{"experts_per_token": 2, "init_std_router": 0.00901, "norm_place": "out"}
Below are experts of layer 6 (counted from 0) of a mixture-of-experts language model. Rows are named router (the router's row for the expert), down (a neuron's output weights, with its number) and show model dimensions 384-447. Each number is 500 + 25 x the weight over its row's rms, rounded and kept within 0 to 999. Numbers have three digits each.
After each expert's rows: "comes before" lists some tokens at least twice as common just after its tokens as in all text. This comes from a sample of Wikipedia text that the model never trained on. Tokens count by the router's weight.

# expert 8
router:488465479550533517485469540510484484496472459478460479484527505482550535543533503521519512481492493511466536511438468552507519561512493469485479481482524480506496492554498511527473480492506532
down0:503504547538449451474569493523480501512497540478535460472506497479500493505509512519494541467508485478472513530486482459492485477477473517480529471491535511433511501469508503498519463522498484
down1:486501491481483521461481506477513524477473537491534489483489469513509535515550554497526499506493508558452530481529491453513488520509511565488550490508526500498469519487517445498525490525486493
down2:494480486553516489509493503493518535513465486468502527477491493520479492482502536510483516543491480512504505480507491494539416506472471516454505516503501476489476484461484462513499454545521518
down3:531532441481485484497486479471469516481488489521502513465499532519547557491512541528486488461505510486540494498459525468453490494445472525506495505521520513466523472506517464506510516503481506
down4:463468487490528484474517500485490457515495506524530497482489503493478498458494520460452485467513518506505513475527510530503511480492494530479468500489510478477509505531492533540490496504548505
down5:538477484491512480514475485520463495517479496544527485533505469476493500509508537498489504486483511467478491504490498495487530444493513502492513495495516517470527444511498484508469505479523479
down6:531484477489503519497515445521487511502550476483508536500482501479511531489502487527431510484530479483504498488492512517494512497502502468503530491509492501541499521498491516533441522486475529
down7:521484533487485495538535505486477498520449459489483465488508496499483519501500498492463526533554489529499508539504459489501548483550489500494515510476487527473484500515525556524519481475509493
down8:457472477530492445492517499521559449448470451543472503475469475495489529547518543485476541511513486485496494489492491483471492503485550483525475517541529473507528513478494529509479488508496545
down9:505512505424508513493508513519497492468498480491484501516538482515512511506503467565514517518463529497514477513481474520507478482452512524474533480501487521530497467502498519464476458497504501
down10:509547522526481451517472491491522531469514443497507484463491458465490499532508497483461500501487478523511529496520497499489515468456477487505476459501469443504480486493458457496528511500512500
down11:468500489499527534450528531481524476503493422518511526483482519520514454497489472506532481507519464465526453515528547469501470501511508463491503519526495493494514484534458538472483508522515472
down12:497503484471515516521504493468495483503585495506500493516518481511488502510477530514515511464499492473515486503458468469506462476508526530488531516510545494461447531546480461500507487508488520
down13:517515516503500523491492443515496566500484488486476487490546455490467501535506540472454505502480490535510510478538469528501483506488549477546489501486508515497463481513451527538541489468486498
down14:477520523500488484516496516497475477461507520540516467496509514489505475493530476511480460487538530494487493476497489493483523516505495514505502492503502506518476496531514481497513496504487544
comes before: " the", " be", " a", " he", " his", " it"

# expert 13
router:517504484497541520504509492463468485530483463493459498461510503519488501528496496475520565507524480495480513514482506510523479515499573501503471527513488455493534547523520519567461477544483528
down0:476534489485482504547515472489469511521488521500513488520492562483504505499506500529542476480500481510502480476503558514488503508515489512490482518547490502474515505522477520515499480461505472
down1:507498488514504494486462515514467483517495474499479524520498533533494515572505449485536494488471505522539482532552508517507527516459482488529496544503505507478498466464540468551511478462525493
down2:474501482521496519508522539537469479491464527494484517496542491505558493488474503481506522542511488501479513500510499493556511452449495524508538504491510533470483513508517464547521507502495506
down3:541451532482515499524463520494480468522521493540512502555523473513503500513463495503515490541472508515545500482502481473508485500498508473480548501527506501507482481489502528478463549537506515
down4:487536519512498459483511495512492473505474494499494510467484511483534484476545466512451445501522537527504499526492521467521495504519495518501510470483473484479487473497511477505530491458460533
down5:507489484500525519497481527535485521487527495525526503491538488520498458480518514488547528521501500499514506460434488477467501488516484512485478515491464501535501511488443516515544528481537509
down6:506474474499514472521494493477481529501496506501515511535496461513512524455496531493473521479496461450482472465472488485513523548516466483507493517497443444503506498476499479487545495504486531
down7:504489493481489499518479537490465454529518527490518537472489486531516497500532514471501471546480511508468465489556502540513529456480533528490474515509485499517482479511501470478501495520469499
down8:488475487507544533511511501500515476518503438494478455518513473549481506481475464475500482515503531481551509483507502458488563458477513514511500488489496510496505540464528521516478540474423518
down9:473455497490527476473450500494449505478499513485524497486506495506515448540491503499519469463490505519547497505535468502547471479477485470489505476462470534523545546478506499447520482522540511
down10:481507592449491483491488525482512486495466449514498490507483499485514512528517526520519523480532538481515486467477495487559508511471512498517551484534489452488535514508470477485502512480498519
down11:535464515517538510492484489464468553475507563480526512516511483466506525532506433529495500475489475502520466515461546501495505468503474547512519471497469551516499468508469551548479507476507469
down12:500560539473496525543540467520476530515443532461484540531501509517528539518499519520522481531512490463500465493514515469522495513509537468488536492532537438525475523480494491518531491505534510
down13:517457502507522487506487459515474482504514473498477455496525479471495500488524484529502501495498528487499486488535496438490494492479460518536517481516497499505494490544507476451516510489479563
down14:487544517498519522498532477471510505501537471495473519488515504484524522483547489488458477484512525500494496505490544497520472476533534507523470500497515477456540519481517543527481515456527519
comes before: ",", " |", " (", ".", " and", "\n"

# expert 36
router:479473469515519543468485485497458541529477496498499504488513503494553516533535488487487497491498457508503505502529466479550465490456505523487480515464480447525504468506480536530518508472540538
down0:492491513526483451511498542516496488512517530534440519528476514497450508527481548536535504497476516518491482499481510499499456480493487545480474526473516524465541518497517536461521525489500494
down1:494509487497438503514465473512448490480515526493528518483499497511500464502490530511525481479506544480497504488487489513486506526498553530500500474552519470490493528443504512491541524424483527
down2:504508477522515478462450493520495521511539496501546533521505558528502545505453476448529508487505506483526481489497498481518515518537495496533475552540504447492520480497473527504494524531510508
down3:489495477489513517514481493485527476466514508524463507483548517476524565457514481522542537493532520492474572495473458488560494500464531530467473512487474495503497521469500467491461508547509497
down4:518518491499529487505549505517509536475458502490506461495530486503493502470511476512508506513500501493492460464510497505535500504498492465525491500489490470495489508498500491483506526484466489
down5:535570501516497496499510493513476513497516514517506490526487547520527489483517521505494480484520502487451529471504479454488536479523484503503495464506485466507483505471483466461563500475537516
down6:531492517513461509529478456517527509513547475491537496526512502510523494502507465520509516492518471486489441512450550519495472504493489537487562473518536461496521510521542510434458518466530489
down7:528489511501521470513528498471495514487456504526538511523499479449485487549530468500522468490520476502467494440503523494493457508498526533482488478468498503511532472487525549485514483512438491
down8:545498492503514504475530481503491512503520511521489480467502519481521488528508497439487474510518551477554504532488495504519489495477525468474514492500487517507533487446509512513470526506484491
down9:462494511500484458543493493527481522462498481477453492494441496497531505514479491509509482492520460494539520479501515496480492510549508530500449503481491494500448497524495498474481507512531535
down10:493494471568498492479487514508481508481535470512465492527528496476490489463503536477506484458541487513495530508481497493488511501485516452489489511488493508479476506489524533494489472501471465
down11:478453465488466510513499510498505522497523507488493462534494525501481480516502507528524489508489463440506496497529544500493501463472518480519494496502492545457503528535448464462558475478511512
down12:509487520523498484475507570496505507545509516469466474514532483533499514506513507513472515485472539451506460536502517464491508494509496486501479509459476539518552487472490534488504512499594515
down13:501487487536505516502514499546498489475464532535474472457485480502525495504486535489510491531493526530492485515469507495495499498522496510511533496444501517497473491473485493504483476474497510
down14:487537508524492525529493518474513482540542480519538498491475470493490505501516497491512482516516498484526491494527480485493522506513509516512540491522482497466489518449501483498467491575512501
comes before: "=", "\n\n", "The", "\n", "In", "See"

# expert 20
router:484483505531520479509462517509515487499500531504482464501516453490552475495483513524498511462439477504495515497510472524508466518441500491480509478537527504489537492539502514522503488533528486
down0:512516463475486517495527444508480462511531496471484493491499480499513512502525434482501482507494527508466474496497454490516494543473463502465485522523474500534530475476481516499518445541498511
down1:441507457503518507491468485484479492487510496511487495463469524527417478467500520487472514488516512480457462512514467515482544527470502481505487475497500486520498484522502518488500474514485490
down2:490504442514470504515508508505527508540517510468551522462529535514489500543506472491512510485450524531512505454501488540517498460516492485478491521492469486520483501526481520515517520489475499
down3:500508490508495561543472531490536476495525489488510474487492505509508483510513484463495484498463531512488467522484528483509522489494498532524485483507479520514523515511483490499505491497476493
down4:500489528528519454522518452497465469511489490536540480492467502521488476521494487518463467470501516495510493460464477485507526499480436494474483510491517481488469529475513549508486502466514505
down5:520507466512497515512497467543547501526489494486487513501495504594492443451507524483499489530501491483516484484514473536509499477504488492516546510505529491523472501501487480476483485519466544
down6:509522448506503478525491457506504496504487470481567478508484521531493510525510507492512478513523479503486538494519498507529519516485536442488509482500512514507513488445453538549505443471521533
down7:481507503582477507506535483508457523459518486540522502493480487470521476482471522573513500535533517495491508538517479501505467539514472497537487506499483507518502557486446514511505504489523500
down8:518545459482491506474500523490510485476491511511479465511477481507528528531512464551486504501492493492490515489487512466538551479487489445543509545504537464485467561520514492520506488530498505
down9:479533495534508521453502504478458522488497465467487486487475497478511509514449456484554485512477474517488557482546528511532491461492517514519487518541514500505488468495493527519498484503486468
down10:507483516464494462517523518492504535507483513489494520494505484515493519495483484506526563540506543482554479470523485497508506518560505475532485485467484475523481465496489530481477517530483497
down11:512516499470481521530471525497471509497488480508504519436540488493511494519511491526496514494495525515535477513483534492488478479505493497500513537531477505462520511493512487511494499488460514
down12:461524454566497487481493515508525521468459518533499501466463509482495480492537462515500494510491494510492503507465495500465458494481464485518501505485524525513503517520497470525531516485475513
down13:452491539512517506522528470508478432500472495529475474512510500446511520512480510499452504515495495495520496468502543528506524512523467502479484439483487508486467494482505487493442513510463530
down14:509490504476473491493537521486496474528496473502506518491475494464459489459494487548498537473505529546545473510504507509509526500501498493515540508465473525510488520502514510511538536470503562
comes before: " the", "|", " /", " a", "n", "r"

# expert 2
router:508448500495541520469491481457510491502464493517513465493455482500566496488504539478509493496475480516562573535488497503553453506468507530496492479516526490483482489503506542511530511509546511
down0:479497554496451493500489557479477465537498523489522501501500503499545499496508516496499526486468497491525456465512519480571524530478514576515540460495577522473515485481481507484523523502500479
down1:513520493469521503510510505538536493471492505508485511530480485510509519482475540498453471533553499558465517518570521466522481544475464469434470459499485520512504503470484522450525518506519528
down2:488466490472469497470528545482475500517542482542513484502477554541482555506500494509488491483531529490515524489549483497511504516485485490450497496516485527509501481491510498490496521497548501
down3:491490490480513512517485534480521487475526491514477515474525536504453481532501489491511518472513479523535471483510490511509459515460463514491520451505528515524493472495517512504511475456510539
down4:475521502523505437440473525503516546538539459454500515507509510487461547497520471472504501466469514503499529526492498476494501511442549531483458538491471481454516511497480496545452504521448455
down5:494507497532501492493470486447503519529487503500498516509468534526476545462518543455489497507493497452450523496483519509504466477541475477537517537505516431474530526489498480479528525500562496
down6:462526484483471520514467500512495475477500507490518525510508480452503533541483487522519523517498528494485465504462533505529473500519520503510480527473507544506482498534544491478489526473516504
down7:523480521513474491611478519512503497488503508587513490486499498483514509511514507518512501502471509487522552495489489517508491452508549509462500493493515493457460500458495458487477503496491439
down8:540511509497465522520472476524494491502531506511485523490486511495537528484501464527488500521520512527527491537534493487532522486523507482502549472474461495504532550478513521493462507474526514
down9:520487477501500526485468486519488493491519478500524524515521493466520485531508516501476510503512508499492536503541504480462450512492464552533526484486512500532480466557481540483471503504466502
down10:525505553515488457518503477525492504496519506511469473518486502494508487548494477496462436500493498487531510526519494443479489501550514525489470545492482473507446507519525462509480514466519536
down11:476480513498456547505531471494490477515471532561505539490482456485539473509495485483490496506469482488513488515503512511457518489459502535457495489484455516499501524529500482468512512486482497
down12:477488507515543482487534452526508514498481506510497503487528499482465503498509524458494498503540456469480498530532488490457547481502483479505509489460508502521486520525502475495485494464524481
down13:499481487478535485541487479538460484455476513442504476514500473479502501501529510482485523474527512500515524493522465497496455515535460489514520499492526511460540491503519472499435498435509495
down14:504524467522495492538512504477505520545468506512522478516479495493506488515484529504492494542456486493485515508495479514496455560486499512462528493524573478482441512493519517483493467491499501
comes before: " of", "s", ",", ".", " in", " was"

# expert 10
router:539492527447535517481496522474460496531454492489499490481482509470498504498515500473461510545487491536469562520473493508484465560517514520469504490456522513520529492480547521517512422524512499
down0:544508525502489440489489503522505498441483495519504508536482518510476492490504516487468444466506492493469467499465536444488511512502506436517535466512466504533504516530514479481492540535501517
down1:479504500545469509486536499492478515522495523491468490477498526489487554515455531568503525542535512503508498485468526488502486483511547506486487535511544526535441517469524491496539531517498536
down2:502509489482452455499499474504490513517487479494482505512508479482500480472486537496490539511473499485455483464498563478484500487484490507527508532504474499485492500508522511520511509515486508
down3:476525464500513498526504512504549501468520497499513504489480500482504464518497440508488516506508518496514479533519527436496520518511535475495490498510503495485500508509540528495466476466511552
down4:515514531542488521497503483506491521521482500523481492456503514471491497542529463485540477496520518459469541503512522522527503502496503507484512463503473506482479512521531511503478539511518516
down5:505519476483489493521486523460535516477474504486498520495483460465467528518467486479503495505480524475518506512485506539469487522482480535558474492547490515510496524494523450498468520502489489
down6:540498511490475553517482430503509521518473483498510455501472516487481486513534523508493510486471510501490458506487519476537500476480545485502498547479496469537483484506503476512518514502549523
down7:501506540487482517501507546489518459567422450511498494487507524476485477479553547499549486498551514474522506497457536508497499503507537512510509533467536513522509492505493496496483517491477497
down8:509512499543477506555529507528476445465522461495487494468519485514531497468470483473469489493466534440457542462514458471486514544472503536462495491550491442503512504504510522495502508553485508
down9:464529492469484479515508462490520510531527512537490521552482509495535470521520466478517502468528520484527493501497475498490483522477499457460530520500525478458511444459496495486502531499524518
down10:472493501507492474497506485484505525470486541487501541507528496539499511507484483460462474495481553501499499484478551492437492478473489506448501492482514438468491513507509473472515520511525459
down11:492486532531537509490480558521502499497546474546501570547446497498538487493511501463513537494519509517532491533483475479509493519479524477503488510482515499540480521517444535455532526483562502
down12:501502510489491462512466464483530496483511496521477518546503493467452505512492468472474497537507510508505542525504505483489508456520496513511447490466481495468481492520460491476497511507487471
down13:511453485518464496492533505542502507560453489497499497489528555488450449515528505481487484523542496499507508492490544464499481497501499513483503485489519496522454521499495509533515524489503481
down14:478521509503515475492549531506518497506504458529486527499454531530506502500515505481484494485525509530521503553441510449558490498495467508479510489465556469478517490485562494515519468456455508
comes before: " and", " of", ".", " in", " (", ")"

# expert 34
router:481489503462513580504478481470472507537541508493473453461475487485533482505484515498477459498484469498459531494469486538503480506449534516499469517513529482423525519537532500511493514525560511
down0:514497485502458508516480487494496493488481542475524494527489496486502529498517450529493527493508493469493514495517475478515549500480538512508509539483494472561535524497512477535536503516522466
down1:511501485538498523449467539489552508489489505503520536509517509517502473488522507440463459483521506507509522473484542457502499468489468472523508476509504529534495473482510466486468483477513495
down2:492513489511506503497478495497489530502491520500513542524466454520535507519490476462554526527499511507495485562555488504500511419506568499475527538463524511501489546531447505496507494502455495
down3:478532456489482496532503489498515498436490483496482522487502519455489502505497521555481509460499487490527476493490503509490510472492519545501497495519486497527505522490544495493523532500464490
down4:529494472475481513532483475490475491470514489456479499507474495486522481524456500456492511505503531497493448507519517484510475458485512562520545521554506507523488490501496455534489451518478487
down5:495493473531472514463490467534507522511473546520520486493478466481455495499519490542472476558504483504498508501472458503511478498453516532481526519541466491496477497504471549479458493491519440
down6:535508529497466473486483545529504507501465453531491504498500490484490464486467513526492539493509510521509518497478545524502508478483502498497516472468439507537476516522504531521467492525515492
down7:490513532485509535512483461473502522517515512511492483507489521498482557475493514531479515534509506485504486494487493504518456503503527457500492477538464501458516543498482522532446481525466516
down8:512490492520528485518481526466501540514521475502503420509521528504531503481505536494513504477504510482488514503498527521556487511512550505481464488549511492477501508506506504489499518477492461
down9:494508439501513508500500487506442470480503477503505499472511483525449478484492527504538485491518466480495475538484493532476484498485511503469516514446505529556508517471497464500467497477491450
down10:502489507548486489508449472514519490499490497477545498495518505491520473494482496538492565556449509498486504506537496518476456551514488527494532501546461523493497518490444502477475513556482501
down11:527510479523526505497501491468479455485514494468483528514507508454482515506497566540491465538488468475500507559538503545497449533523515488536543484510488464476481479531475497528494539473503499
down12:493480506500492499518477495485514520518558515493491506470474509478527543506484522464473489499446515491504473507517487462482476492515476505508475490492517507513534488524480481520526524490492474
down13:530517475513505487487511486552521495488519537486519537487536516484519503490489497454499541520518481518518457493480482489532536550513497470482503519493473495541463511482497539497452502491526471
down14:500502464513537481503533485486485554455483501570476452507498521523454491455453544452511490507505483497467501518512495513506533492495481509523492554478509486501543471472493511479525501494474475
comes before: "ing", "s", "ed", " to", " of", " in"

# expert 5
router:547494519468522473465503492457484509598485505510470470453500494482533491519493504498503465508472458514493540504511486495530492501450518521520507451491484482489463500533511512518467481496498497
down0:582500470541513519509500505503465481492509478500510493474481532475486465520521498493495482482516472519496458458475522499493520518475498500458486505541498467510495531484514480486520479514525495
down1:475522511511479518503514490487454514501457465486531514498484500490505479511469512512494537490525475523546462491490512488501504481467526483519488484535509474535483487518527551460491472500505517
down2:504522499511470483514533509509486505546486513517530472525553533490520481478486498460507485472502502520485477498486487487464481488462482474490448535484491533463465486498504475485432491529504562
down3:523491452499476484503551524573452527541477487515527516478513475499447544513463479526521509504464487474529537459494515501482490521514508495499529469489510521535543498527482515504478520505497520
down4:556516524507506480455490504498519559481480517497446497468524525469490460555541504466479515486498506515478534490547496492493516486510458522529495489490494483452537494509500535515490508527503501
down5:483526507542509502501485503468456508511490481493503530494479560484453523546479442466538499490524500521511493509479557470482481529473514520520490508468483540476526545488496508503534472488462471
down6:446488535484488508524524545544481526489511502526511492502460463513505491487491493488514513533524499485491501556510513530525505516500475461490469502473517546500499488508515499496500514515479550
down7:498506595491475526522530502472522526484527476508494485483494468546489471502533478487501496501490531494448502482498476509476525566527448462498460540461511500475489459483494476537533470496506500
down8:490503490537534524522421494534472515501497496492478493550520490483474452532486514478518524483508470501472509487510468488463521482478490485485520499515527537457544473526542464531513520530507532
down9:485486485494508510504479505459513477472460467455517480547538503506493506512473501508510503494524483483521437464522504526515524467490523529434530483504491510479538495520485510490493584499492510
down10:476562490504504515519511518525541503503538536501529511527428541516489505502513469461549554555529513497491453524528542485477500518479508503536473525446494483489504498566539500485513518498498522
down11:472499538489482518510519459506532527464480521505511499518532463516500495523529501513520503511468483453481513487466479481518474531466450488456499496476496498492531564461489528530448466539548503
down12:485501495498574483489509467489510480475518484474483494535471508490482496519526539508480521467517515489504483535462566510512520484507498492457518518539454492467508471499465489501501557512474467
down13:484482475523500472480476489510505493488499499485464503494541501539526498485488507511521529506479543447521485455493497460509542506566485489511518491520506499498554511472501534503512520483537472
down14:524507475517516524542503492503529522454501526515543518463504483498473443502523520532508524506492500507557516524487502516505540515498476490505506526529496493488466530488549504495505476502508520
comes before: ",", " |", " (", "s", " and", " in"

# expert 38
router:495450499489545512467481467442487481522465465495495471474540526467528565481504494504494554492507481503464510498497468528515489530511526478484493458509476425548507520487540506485510470472457515
down0:531554489527471496529505517494484476470520424553507517495481516475514482460538518499526508464477505468481524519483520479521553505497532477508476571457491478508478491494481465509501481502481504
down1:509486486480503464485503471508517485522526497518501486453511532513495462507520488504502524492488447521500514598466485521484487526490543457499577459503500482501513523482456477514557482481526512
down2:476493488522453465532504513493520499526457510513521498473512502473488457488477516514515508495470514457505460492511507483490481484468520478475517456520507462522528509534531419445478526495500509
down3:508474532515527473469518509497456517525501457497464527478502451450483450453508535484481474519490483506524498531466488519479534492491480526527536460507422471518501493515495483463533500535503504
down4:511531505512477497476507511472493517500452533482536530519520474458507551518515489519528492511509502488479529466529518503446496504491514524491548527511505461511495485468502467462475448509457486
down5:495495480451473523472457488487491484514517477518506518499480456508463515533505490524489498516503542455502476477467498482522494526471456509484452516483487500515486497513502544475480511480458513
down6:488517506500507430485551492532513468519566478467474544489482531487536454516459504447517464518484516511507509486493494540474498483493470548537481487478507496496544508528514453494493484514497520
down7:502532484484505450478498466465510476470472495476529524552500455522526491493526497515526468522518486449549520486482443495461517527517506500504524529521491511505475459512480508480487482493461541
down8:471499484530494501488458516538485501501486505438510544519459515511492528467491475503457461523493498509479518462480475481560515502461458557468493541518511529511570495520519513481540492532503484
down9:463503474450504503502464442478499492508564482506504496496524546476488451565533507512508492488476497485486503489513525528456463512505500459525478477488483499514553503494522445496509552514517463
down10:476498497520543470531491528522510536492506557514457497534464498458506483509484576459478542471493519579500553468480486478510509473504514520468493513518530510515500449503518508507525532512536500
down11:514465478543539508468500499515510489492447520523455542484504486529502536483514505495484482477513514481542498510499510455474511507525481503532468532478482510488482456485520548536478525482533525
down12:553500531532534509522508504519458490552473476476499515538471521502489529458489515457519504511498459500559508499494522506510471508523509532513484524470558479512506565511481498492436479501481495
down13:509522524490464517523541524506483485521519512546492503508507522492499541524484500512509570471485494535474503500493480528531536513509538500505439513511520497521515458466520524489499523505495508
down14:506549487457495487471482489488495468516552538498530486516439496478509442514483469480473541525491510521493478477497520482509505451507482480468484482521496513552505483533510499476513507470504527
comes before: ")", ",", " |", "–", ".", " ("

# expert 0
router:472457491496525539491489517502520538567500443516509513491476495504525505505479498491538536488478488496438555456487436512496465524464485518487481465499484486537540498502509527485478468555474521
down0:495483475483507473524483506501473498456492497480502529464486477479509511485502464501493453485519525494462497506455456509508505527494455484505477482456498499481500486499519501497496489438488532
down1:538475514482505461499512518495485476501440489465535526465497484502460506477546505501466496480532469476476514513467471534512534479538505513511490497520475477474544460559552512519521510514505480
down2:457477485504483477464456489501470562446517494524417515472519496498545425512500492531480453526501489514505542463526528503496505481474492490477452469514472513504491498452475458480456500510487497
down3:483481471500500506520476534471502515520493549501549487507465498483453475485527537507500561491496455508506521482508524489458507494514497538512549455514511481484531450493504492514477478521523477
down4:513481451521518540486486472510434498502528520491510476518461447471489491488533531486507485498497497503498528504496572509468475482459529547504472466529455507476507520506515489488507521470506513
down5:501544457492483478442520458475496458551486530464518532519478490499495506483527462454493544514488514516532532505481507519481431500493501518463472496501490508510527513545515479481517500490490525
down6:514492501528477532475512492486473475513544498479507523471504513486539495480497505465525511537476507520534488504515517505563494449491503496475512507495428512508493493491515515519485462549520486
down7:486473498524501503540516498533473460494529508493498479500510513535526462529517512508505499469550488498472498505485505504532498521522517505479466532531527503529554500511490515496494472482504483
down8:504531496465497469561507539499533544505499507478482503453523515488503530524538486550484459463511523499487537513518529503521487524491492509533516500516451486463454493505497489498516500521499488
down9:498505534531537510527517522488487442512501466497546506487457536493489532456513461485464491470513529493524510533521481520507506540512526490510537500471492510456498481531478522489529546515519507
down10:502469502500507516524520466472492480497471508509496520494492523522505466492531503464491506468479487501518486524473456518521515456460503509499466474488493502517543511478483499458467506519481498
down11:477527512496506503523526501494504524487504466521509486522534491495535512529479521495514551543507489447509520543510466498457482456510494493462512502508519513457522518501475555516501495518504457
down12:471467523493479493479518528459505501521502478510511493511469571508468503516511476491513476521483522495502451515472513512485505509520461500453516511457521499482510528478538511472458499575512496
down13:471522499508464462459531486493471490476487487494522519504551493463482531491488512494474507548467548503481521525509466491475475539511484496512480467519531490533493549499486523511457526506498524
down14:516554483497492527469487481509544514543494486489485501486511485501465505534512470512529519487508497526521559483505506480477537494531537493481478485492534483482452501540510532504500487513493446
comes before: " was", " is", " the", " he", " also", " it"

# expert 31
router:547509450504528508474466524485500506527506513501458516518525470511513502490525475495472442553489460532507525518482478510538499545494529493471495492474519469481511475509508506511500479531496501
down0:479513497478476483516455552538529525521564494533497466504495534511497494526436503508529471522440491486519503505536510518494498511485475494508508484512504466463550489495503524499471493514493478
down1:500510493476470489481498482491506513462570488467517498484477479512431515475515490459510487494527463505554538528494470513473521491485469518508498525481531561456505521492513496474531517468489477
down2:486547517499498517545513538501497511539474530450529498471536464535474481515555540479540548488548513463486489481518539507485493492505537491530492474523501487507491495502547483414480500507489481
down3:473520500492531498513476483498564527508518498502501509485505520493498471461507493537480483508511519467455431534528515509496544514531494511531512531445549493463509495531502521524569504482549540
down4:517486519445434494509510524495478500532515465476475498486521486517466545484499544472479533478514453494506510542442568500463526526457564492463438453484509515460476495458503463519504501476498484
down5:482507511490499467506505470529504508477503489506458456512511485521504523478480501516486451434477506476517471521537514501495473526491469491567508442561483464509488500486537527505509514510509492
down6:513482466480487508552511500519487549468482477553522450527543517484506491508477482468491453492479473464494513499512474533477497510491487493482511528524498506507522493515496494527513531528525482
down7:526529506477487522493477483499511582473529509472485491493504478466479495505530473513485556495477481518521457495506546463468509498506524444541488490480458502478510461483522532503496489494518470
down8:492507504488476511515531492534477457510505484467450490502525504504503529510495518486441499485501469496512488512480505507510506535435522495445487495487444465473534517484531539534502489517525493
down9:514494501505513512530512514504469494542528496499525506512521475500483548478496500519510536473459492549489492546515496490452508463518523505525478512517492473470524508476526554529503498510480498
down10:488526486503492477514494493500537526475509523572541454507489520503522485501533512534515501498478521517496509523489519485489503462538509493434512537496528485503516484479507468508485559508461486
down11:513511505497522528543504459477518505539483480518549491473503489521509467479502514497472496518449504494474482492497494486493562495459452472504515494496541475498485489493543500492508496504519524
down12:494499555513574537478529504498468493490530485530517488508514506495455480488526504498479467479489535517503519511498499489529491448475510487404515490525499527547498512477456594507490494511515458
down13:512516494492513488464506513497500525503508502500533546535506514487504492472480497508495482532459501531544524540514543546522521483527534495474482521502494489518515475532469509498520490445507499
down14:510507495491498440506496515520494532542523512459505481494509517516495485522495535477490475468533526506497505511510581518492546475511502485520487476527480507515495483515483454523520496468508492
comes before: "\n\n", " The", " In", "19", " He", " It"

# expert 12
router:537504470487561528473488484515451501539472502489487466442490473516538486507485520486481540557479457505484556480486519505525486520488537519473484530485511480457510507541527542524467506502540536
down0:487502536496521498507492485507488492531501493488520498483528462490517503472505546451496464536493520492509524449491556497517474509482526463468537497475544460503497525513492486550501495508494497
down1:498513500456508509476495467484475503515468521545480493493517516531485521511488492466499538538526485499505522490537482528491530494512499496545482519516496498487479497502532483521540535544512507
down2:541500496527501486488592470488559470477484517503491481523511521498484528472495496499487475452492502451507492542519509492438468499465490499485474556521525514528486479482477551509474499519537473
down3:495463494505519475491526571522499481529497533493498525504485490532519524494494474496452498514514518516537525492479500498498508547511535527490474487491520500516482492491489478491495543478505483
down4:545506541481483525511509520473499531520543513505518519518499528453469539510512484517519528449476510485514511475495494519506532504464484496504481478503519488504447520514519513501516501513495505
down5:523536485519512506488507527546532517529460513511488523462489525498491518487526499453484491516507518503465486497504549478506478498490502507510517517566488510504521503481528525501502514498535486
down6:555521460495535479532533498513500504503534522525449521497514471499519482506497506468517460479527487495499495475546511510463501538489440468510524516500487444497448472458500510490567480516463480
down7:509506526465457552523489502522487504493506461499494514479541513530490504506504499481525468543531482551454536492525544504523488465509509497512500558558489464509456542459527490487509501489493508
down8:497514491503495540526520512511511516493524495517479468527452484482517508485495506501533485535493514538514487519491510507468511572458502512480521489548515542471473505507494512500506496507508537
down9:473484485514488505505523502505523491445462513487492490471509475504495500486551441543485491514539526500503480522486470456481522522472519474486481514448492509519492533475472477480460484521528492
down10:490483467475508532537508505518484507491502513491471455445503521483469474537484480510534468530498479482496488515491530521443478482508516536472502510536477506517484505499528482517486486465515481
down11:487526499464500485500511482455516493519549442484509485514481498497508475502456479502523510506507486521486474514492528529494478511482517511535478499473535528478448506498473533496451522473537512
down12:503488473536478511435481465482507474526509525494529492456512508508520511539509511508548505455478550485485517524504497516521478506488475450511514511498478493494512515492515501533540513494556493
down13:520543528483483511532504499492509491463480524539459488515447538512529506473509522481495498480499525488491543520484486493470471489520515499463511494495520468477452468519516496515489469517497510
down14:496482460505511483473491550535548535506503543527468490494447541494525524488528500528475543503484498521501459521486514499458506455525474491473517512517475449519511525522512444482502512490488478
comes before: " of", ".", ",", " and", " in", " for"